Experts of a small language model: 4485 steps.
Below are experts of layer 11 (counted from 0) of a mixture-of-experts language model. Rows are named router (the router's row for the expert), down (a neuron's output weights, with its number) and show model dimensions 0-159. Each number is 128 + 24 x the weight over its row's rms, rounded and kept within 0 to 255. Numbers have three digits each.
Before each expert's rows: "raises" lists some tokens whose logits its average output raises strongly, later layers aside. This comes from a sample of Wikipedia text that the model never trained on.

# expert 1
raises: " | ", "10", " |  |", "2", "1", "5"
router:110123094144113098149161100137107172130132119112104147156173137119086123138136096126105161111144154132138141145118137122134114146099123141099122132150125144156148134147120138110125114115171125153145147128106110147102108111092130115142136097113115150110131099076174185125138171148136123156128125107147096110126194141158147108100099149113071139111130104129112138137103118145149125138127142133154113080070126164135137117158070093121079141110119086140121166155065147082105162112120124
down14:097154104120127121144124122068139097159134133111137122164087120110132142155120085097136121111110126117119161144107135115096081127075123126167059088089110099121137114115169098120138164091162130107111107089146100125116134136164111147141148099121141154132153126128131137118135109165163158136167137152047159142136153143115118130139142136170136172169146121136163147126138151112139119112100129107124149098130177079129133090119124181134110120119133114116144147136131129154109139099120106
down15:128088136126086134185188097139139116116127117141152106161101175146113129117135102127120118125113086123122117161126133118085078134134100108128100118091142105137118124167171103096167119127144067110059092136141134140128113120139174105115085147120105087095162138140156132141131109164154167140150147077128144173164096090142103118135136141151127103124126145101166118134121105145101129104115164098113153124109128109110126122119138139146135138110145132085103131137134150128136157117171123
down16:192078136149142166148138104116148129150155130156170122159118082116078133101129094174135113130105074137110147152194160114155093161139127159078121143104162098129122142132106130133151123149125146138151137110163113114113105077122118100155149122105146128119133087162152125151121139158155122097101135114126145111124126109114109144135148146146099178128119112115102129145109090089088150154122122113184118143155141102136084115119114162110140155166118108090119131152145122145118132127155137
down17:162104169158124126116099114145134114145090144130117127162159109133127092117093112140115206102151134121132150135122177151172136120125095201150125161122114140140128115118111130164138144115126185151109095135132117143138144114134094116156176121115150094104156121120102144140132127096128142082172095101149125143103111092087098159191143107129100156069105138126107141168144137125134119116128175120097104132142138134123151130146111138104179140087116140123120134117139127112115118159130109
down18:104163126151116134088171136117122133092120121163147109159122115119111102096142132095095127127130124089108147111112132113179130156130161161129171108114135141101136131129151100114112126162101105120141148149067142165119175181125141107139160157127136130113116113182115118132094131098095101132124142180153116142113156102116121158133069106120107151111096156160109113147172119119104114150101162118120149138155106146089160147102106110075170135130139153162111114125139139143103098118082139
down19:121165107100140137164119111108159126143152155097093118109090090134148106086111149090117113113130131143113143187094107142108102104144096158105145139113119135118134154106116103136155160136138125110122158120117121119128090172133091153143108102137146097108164132149123116155144113154147124163142123110165153106149147103150083115095163160144145146129149120118119134115097130151100146153176130098107148118145088162139095127148112065150147090086129102108071122166126100107124108088167112
down20:141121152097141130110154126142151152064061148107165077093146127097157136144124143127093110089176086128119136115120118159100098151145120133149133112128157141145134152089143136139222112129122139117136153121115137092133102121114134124101121098125106121153127108189123117100107122138129094099120136130153070142100151110134121120130121126198116159164158157094103116130125125145092142105166115114135096120136162134123131126127149147153133133140116111143112107148120180124107125113143156
down21:139132111155099109109101150145119157128116096145091061196125142144099132119138149150140113102134103111134137126149138133130107173098121125155116126110164077102132144159141110149103139130071105136139104160133100119139108187159112145125114155150161119125114092111149139178113141116120131103127115129107141134148150095110164162106151155098118127080160138121134147144136140137174067156164137126117074151138137123108134119144134137132112134118104095135173121119175116123088115154079148
down22:108121140145116187124148143100150100158155185112131136111154131150090181118146132136154109097074127142140107135182117092118117093093102121174143164149157161170115115123086120171089114126164132127115156149123123106156123138141127162139158132098145086138126162142125140127095133114137085097131110115118143129124131150155160176110121112118097131109109118088101144142111127099130111156129143130128128153089118132124113143085104109201103160104131163120151124122106080132138149126121125
down23:151142117147123112113120131165126138121145126093155141174116149154107175131120169123103097129129130121118147122151114101110124149115100116108110118128121107120154115077187108150142134064163123130109113123190089095138100127157120102126133086143083106151088148130103159144157122088131081140145093156113097157125109130132114143103130146126172099132108153090151163157115131130133156110148107120138165104156090098191126110136137160144133136144140123119077111155154151121105156145096141
down24:120136134120127135153131155091122136142165152142118145077144183101158122142096157155127112172139111100127106149150075136129140156149114121111115126113100106130204138110127102162160127110148142127134101181120145132149110127093126158139165142109148114125148099117101105158111120126142143163120129155173112139148114095154136097153140098175178133159137127156116116138160121115114117151140090155142120098097155137123117116118132127155153140150096110101142153168117203122125082174136144
down25:177144146167117129110150164151110136136100072164130070173123135113084143154098146133138143127147135086099146143124126138110118104096136113117139140095097146136181106105107155114125138121163120128130134142100132113171119115179144138111142129140120133128109133121120095096145166159145079142138129147105077115114110120159149164141086099105131120124148158166111118108179118105123157121108104129136162148167160115115116100079151117125103139139189111168137087168140116152114125116133127
down26:122143143113156121147083136119123108188160176149146148132147159144139116125135138119134149137114078157160070127125062126139163188094162122129120137123131122147133130141103093120153161114117109099097149129116144120117155095139103161153142122081136137093101107144146199140082136119117108145098148113119082124116155156115125091118072095169137156145134144113142150108140165130115080161097141123138140117124126155134111112120100164160124129129142147139149131133097135119110101156138127

# expert 39
raises: "am", "at", "m", "al", "ad"
router:125092118148085080172141137163122130113108062093103159125156142145126133098126140154159145101112125101134145154121136149118092116118112158076110105137111162106131088116106134096126124142129112135118164151155088150124107087102142133126113147097165120099131141098133196131138166096126137131144106112125099122155147150152119124117099140099082134075130136128104154158119104160111074167103133141113138129103135161132119126134110107095138123096090060119117151128139158125108156141109120
down0:111139162084108114132139132122149107136058118098120138120106173121146124110117119141150140130142145107131116126111145129158146157096118150146147115120128130122085134161159170149127112144201157137089166162106084103168092150121155123109136105162086161147147109114160149079104102143125099119144117107133084110121139143110134118103099150110125139078093112125127177137144174114075130146097145154099123167115142130117123100132114143134133156145085178130141120125123123098137147143160107
down1:149141122150116117123103105116141160110085118080151133130116154137118157157116162084114093084135141141118153134116147105157149116085143140112109140117156115157090120117117188155131117133171121120160143104125174147147137124122107154114125129094091108151182129104177123137192121143121137156102138126118075112126156105104168094140128120129104132150114141125106113157163144097101176111101116137135131120127133123134129118124159151157127135134140132177149072117100140112137189113188122
down2:122117167133137182127120148111127157147119122145162131137131105139136090145123118126146125142116151119118134085143136086145099121152127138143156090124154165161141126106126161114143138115134106143207154156154146166165089123145138122112092144135109154167128138157117105118128128113094151152134129102104124121120080110097126107100118107151126089139108100113108082100096116110094136143122129155150184095101136126077159105051105145106117122115145118110103116089128133109141141070150093
down3:112133119163140128096161147118117102108129147112108148135103124089103187110116130113132081144131119074108094129126094156117171095150121133129105103127111137155118103168146087179070104114124148185137117138170136131152172124098130165117115117127134108124132131129156109100146109126117120083126109138088140152118166180128097193148114127135129118106126150162152142162100137139149122098137179120146112139150111160155182132101133111088155126130134128139123126098144130128141107173129142
down4:107151128129113109131122128132051129143152138156125097169107102121138104128114108097121147128171148149147067134121198106136104120142146123150098175104181137124151165084105147167145197116142111129144128124121147121119124135104136105141154111122112159181160133120143119132104120100127123141106174086144138086104146133140151145133111129155123112137079098130172134123121143100138169153134141151124101138120113134156107134158106129129105085162140178112134119131154123160120111109170138
down5:102085109143153149156146134137122204139124093136104111171160102119121120134100168165107141140136135140138140137131102156127119111147120128141127118178117118127113157112159123157135144157151102138064145118108123106143124151112163065100131155145107070101123141126123108137159125206154087096132113118096099140139135164131093126126095121138120180158176113125135119106143130119088109113141173099128141105129147133130106134155115118116129147124110136141151129080108149165109123148088137
down6:133126143107142145112153130086162137126142101094142115125115120142127097098136125155154142139175130076116115130159099122133153187144103118113129146091117055133141147143115123120117106156128156094127184114097135129154124087147138136157105156137142171105117093113131129119143121126154162177169155116143142155088163132136109147134154093145101097111126124110140150143121103084176089122097150126122128149162137115110114144117125119133099136157107144153085163095121093119124083092134075
down7:157151110147164067126198134157093085114142092087152113157125131138134104147159097106139139170105143061156131181163113114086111118146189113104140131145107147118121122112077144113141086150110124115123109125125130116158110089145110106126133139154127139116122136140131091124133089144114113111145145139152085155120132145135125092154154121170117116143151125137096162121107206116124112114116130136092130118171133126133138127130120119133145139151100156151157154136147105129152095127155130
down8:112104102163123119163077069177140114159111114124115142113094171107091147119166103100119094115120105142135114089136153090129172135138132110114122138085123129126101115146108136150130153077150133117170139152137109109126126140123125120105151144133093173142096174138127132133138159123116162155122153153119103110156141145120106169166125092137125123077112121111126125118136137136150132106085146148101137109147141079150069147140149102101096112101110077117090120092089128137103160137113119
down9:130155137123150097140101077136096145134121130116132143124141150138101104113147103101155116108127094141091141123167134157148151118133106142145076146078141124134136121109175120104099112111096140137160127094080111109110132078174124141123132063102138139146114131145120124133114121186134093131157098086137160115125101127147137204170105114125172156123136068157158154123139142132134141148108109139135170127133108127110109108171145125139083126123114124127117091124124083156143148097119109
down10:086121127132114101152155112101134158134141125178110144105153156109161152130084086148122086134109160131144152105167134158151153131153127141141130154118170158146095111098155119116112173125155117141146136158080103130163111114158132115109127187107104127163148106161165105141156119134128117166129167124161146083116123110112146081147111095138116155118115093141131108115130117144134120132125136169145139176136172111107126182114107084124117128099141153123136107133139148120139191086133151
down11:110123122129080132085142101099138126134144141126152101093141119104151104122163116126107102104116110118095111122112175140142161135131109183114143129151058123144159090105140148096126142126189144149125174126108127124148112144166149121138182088152054083140126110162121118113112147098145120151124139103104103132074103155101128165156136123114153112125123100133122160158124140140103151112142117140099092136130119145123146118153147134079163166153108165149134133131143135095134137152152149
down12:143081097125114114122150132151142088112120081127121127107148118097095086128152130133141088146151108143114106147110135108126119157149101116149130143155131151153147118120123121144139077147143158149123125204122067141158118105114095124154086160123115111129123119154111162108131141131098165115090127173106079109128136130136142068090149142138105159111152150101131132068142127160118120145110165106116104134100117120101155123140132156144093167133097117074102155134157140171129133139094121

# expert 45
raises: "25", "16", "13", "11", "10", "17"
router:147114146155105093159162111127147167159108099123092140118128159150099115122093123128118146119104198117127122147132148101133138096123134162127091116168130125108176120108073189105151118128155131148128144130115116152107126119077116088148152105150129121139109140138142198112132145114129115131121095105092092138074142155142118165134113109103091125123116116157111145163123067131139140165087128175129117094107116156121129115135132124143089147119143106131133147110144143100101156115083154
down9:100086113144175101087098116162123145159131096104103081142172151110142115124112169101128150136166140168156124129148147120137137119105104158113124101078135102103151094149154140119156145130113113096156173183095105087103138119113119112113145117159126115138097107116117108095115105087131134087063138134161187141151096150109121132129104138129153162145147099146112088112158144150114133108125087134141126111141135120133101128158106137122158147088122131154085121128118115134125128110088105
down10:118135118143173130116100118113162109153157117149110135079122125116119105138122113089114130121158110153120146129121101104174129122099140102167107152106126106098125182118168102157155126153099136122093156102136173089122112106149145142141131118089110140107105141107069147143095100157138096143144183117128127158125112127129118130089143078165132169110129110128148149072113126150152137186124111113115112072128119140138135106107099144146104077124160111109131120123181149143148131171116125
down11:115169154149170118187104125122152171117145110120179121113098115109127157159157120111168162134133104115123132123111101067124090140125106112107136108146110132095183101092139159147079120143156123113159162142117162113128122162123132141179117129132146123122131154151143127087133138126119137120123145119154075131111109107138129139110135144134168135128085162090125132120122123148131115128076146136106100172089136141130167126141120146139150130074130146126144089075098171151166158111138117
down12:165167116150095080122105148140121100113101142132153114101121125153178131120152137121162151149127172117140118126140155131114108134133143203118127136095104148150101158102124127096137134125124139119129144124105124115157118129121129132112109162092115139139159117132132141139104115158127109120136102144151117188138107138125113186130128131148136122094127105147144132146103157143162137147119129117192155146154149097142114081147139099135134129101085143111117069168126140154148216179081143
down13:093162122125096171163122150092177154127109106143102110137149096155112067138135124141103123142160115105123149145110149146139165118145129118121130114091131087120105123124138105144145121102068099115109129175147090135080142132164109125144138142143113097130160119138138161105120137146107125145128144139122100127145180124137141095175116102135133137092172138133132128089089136077131126144111121124126134150121117088121154141142104070122121162103120113067101135087141159138107130082179115
down14:120104107121175093105105159147114157120180103121116104143118172094154108124111096156130078118136166076121152154156144134115115122124119098118150090130120083102129158133119135122090121178107105157147140098115093156133142126140169138065159122122157144121102086086120136122137108142139119150154130143144117150151114135170125161117151103089112159155122109083106131116132149118106155136174137133068113112112131152116131079150140119145106099167127136159132133164126095131147152147118124
down15:131136139144107157129139117120150123122149168135145122149119139171161124111126151140183131140086104111124173148129141149135082093117121130110114134156115140152102126148104143170129074146113133111132135162074081097120156137135134120164148115167165087105110076129142151110133091131109179113143133110087130102138094093104105128142129149092125110099102136164132088140139120145108153146114135135083099109125089075122107155098142162153166157125139145088103116112160162126100102113117112
down16:098117128087143138104106139145133139102108134136151149161145121105172088089109088128134166122128078107162123133136175092180103126144132141102127126151107111140095164159115148131099098150139146160081117115102127132140144117122148142183120130101117151092111140162141114105142133091124138144185124151119141109163140120113086112145119109129126158154096119114181131163136113175122089113118139106104129177149102169154167174148101122089141150119147153115121127141126145138115157083134120
down17:143146150137101137163156152131082118095139135112113116111088169149112153138122101121160123149089087116116107160130114114122141111129156116128123104112121143138116114127129134079116147169096110162121153111111146132127135127127124133128165078109188149069154113176158107160124129148139109135183106093170117107155086153134106116130125121120110162106112143142123114139101178147122147132119165092122125116158129105104091141087150074110142077110103092130149119158112102158130095101145151
down18:113101196117107148085128133091144126142112121148138151151146143141149130121097132175147174146116098126126126139163092159116124158090144120130156147147107103105103123131087097132122083164122163116086125153085110126140121123137133130090069135126189126114087114056123113137105124126179134150118120141136126115111091123145150100135120077109133105111074114140147116143116157107128131132087115151135097142127145167165151142100123145126117131125117141119119091094135138123131069098139137
down19:138134137116153140157098208124150128117124115079146131128125131138128132106093118137104140106182155094088125129167114120110136150082157145110117146163134122109147141151134114141117146132105154151133151130126127094154129092105086145111084162174190112140139126097125079082097147105119135080109083142140113093094147117085182135124118109118133154141121106152111122118127114090120145136113161108156130131132116101091159128096119138125133125111107145120111111074159144148121122161155158
down20:158137108132112103124123126136160123140126113110098116084134150122104135177078148109133131145124156119148098090123149138132109106122127133140119158133134159124151124134098147105165156102089178106151133114133122140129148129133118136117129133162162165154093157116176099190136119156152115115081137141109128144105067162126166120122124087140084097081148120142113094128121092118141101105127131125187139155132123129158067144129166113105136103130116172157085144131162110130125155160160151
down21:148131154116154116138134133139115132136116126126128103130086148111145113098106141072153136126141164091068128130101128109144079152120123141157137106144127125126138139126158135149121131125094122151108140106144094140142142155111141155131124111094111153116183152100132160160135164136123179127095123148092093094085123113172098138167111113109133100107147137120113077147095130161129092107107119142125143152115162136171207135075112122094101112122124147097100127087122090123160154163121110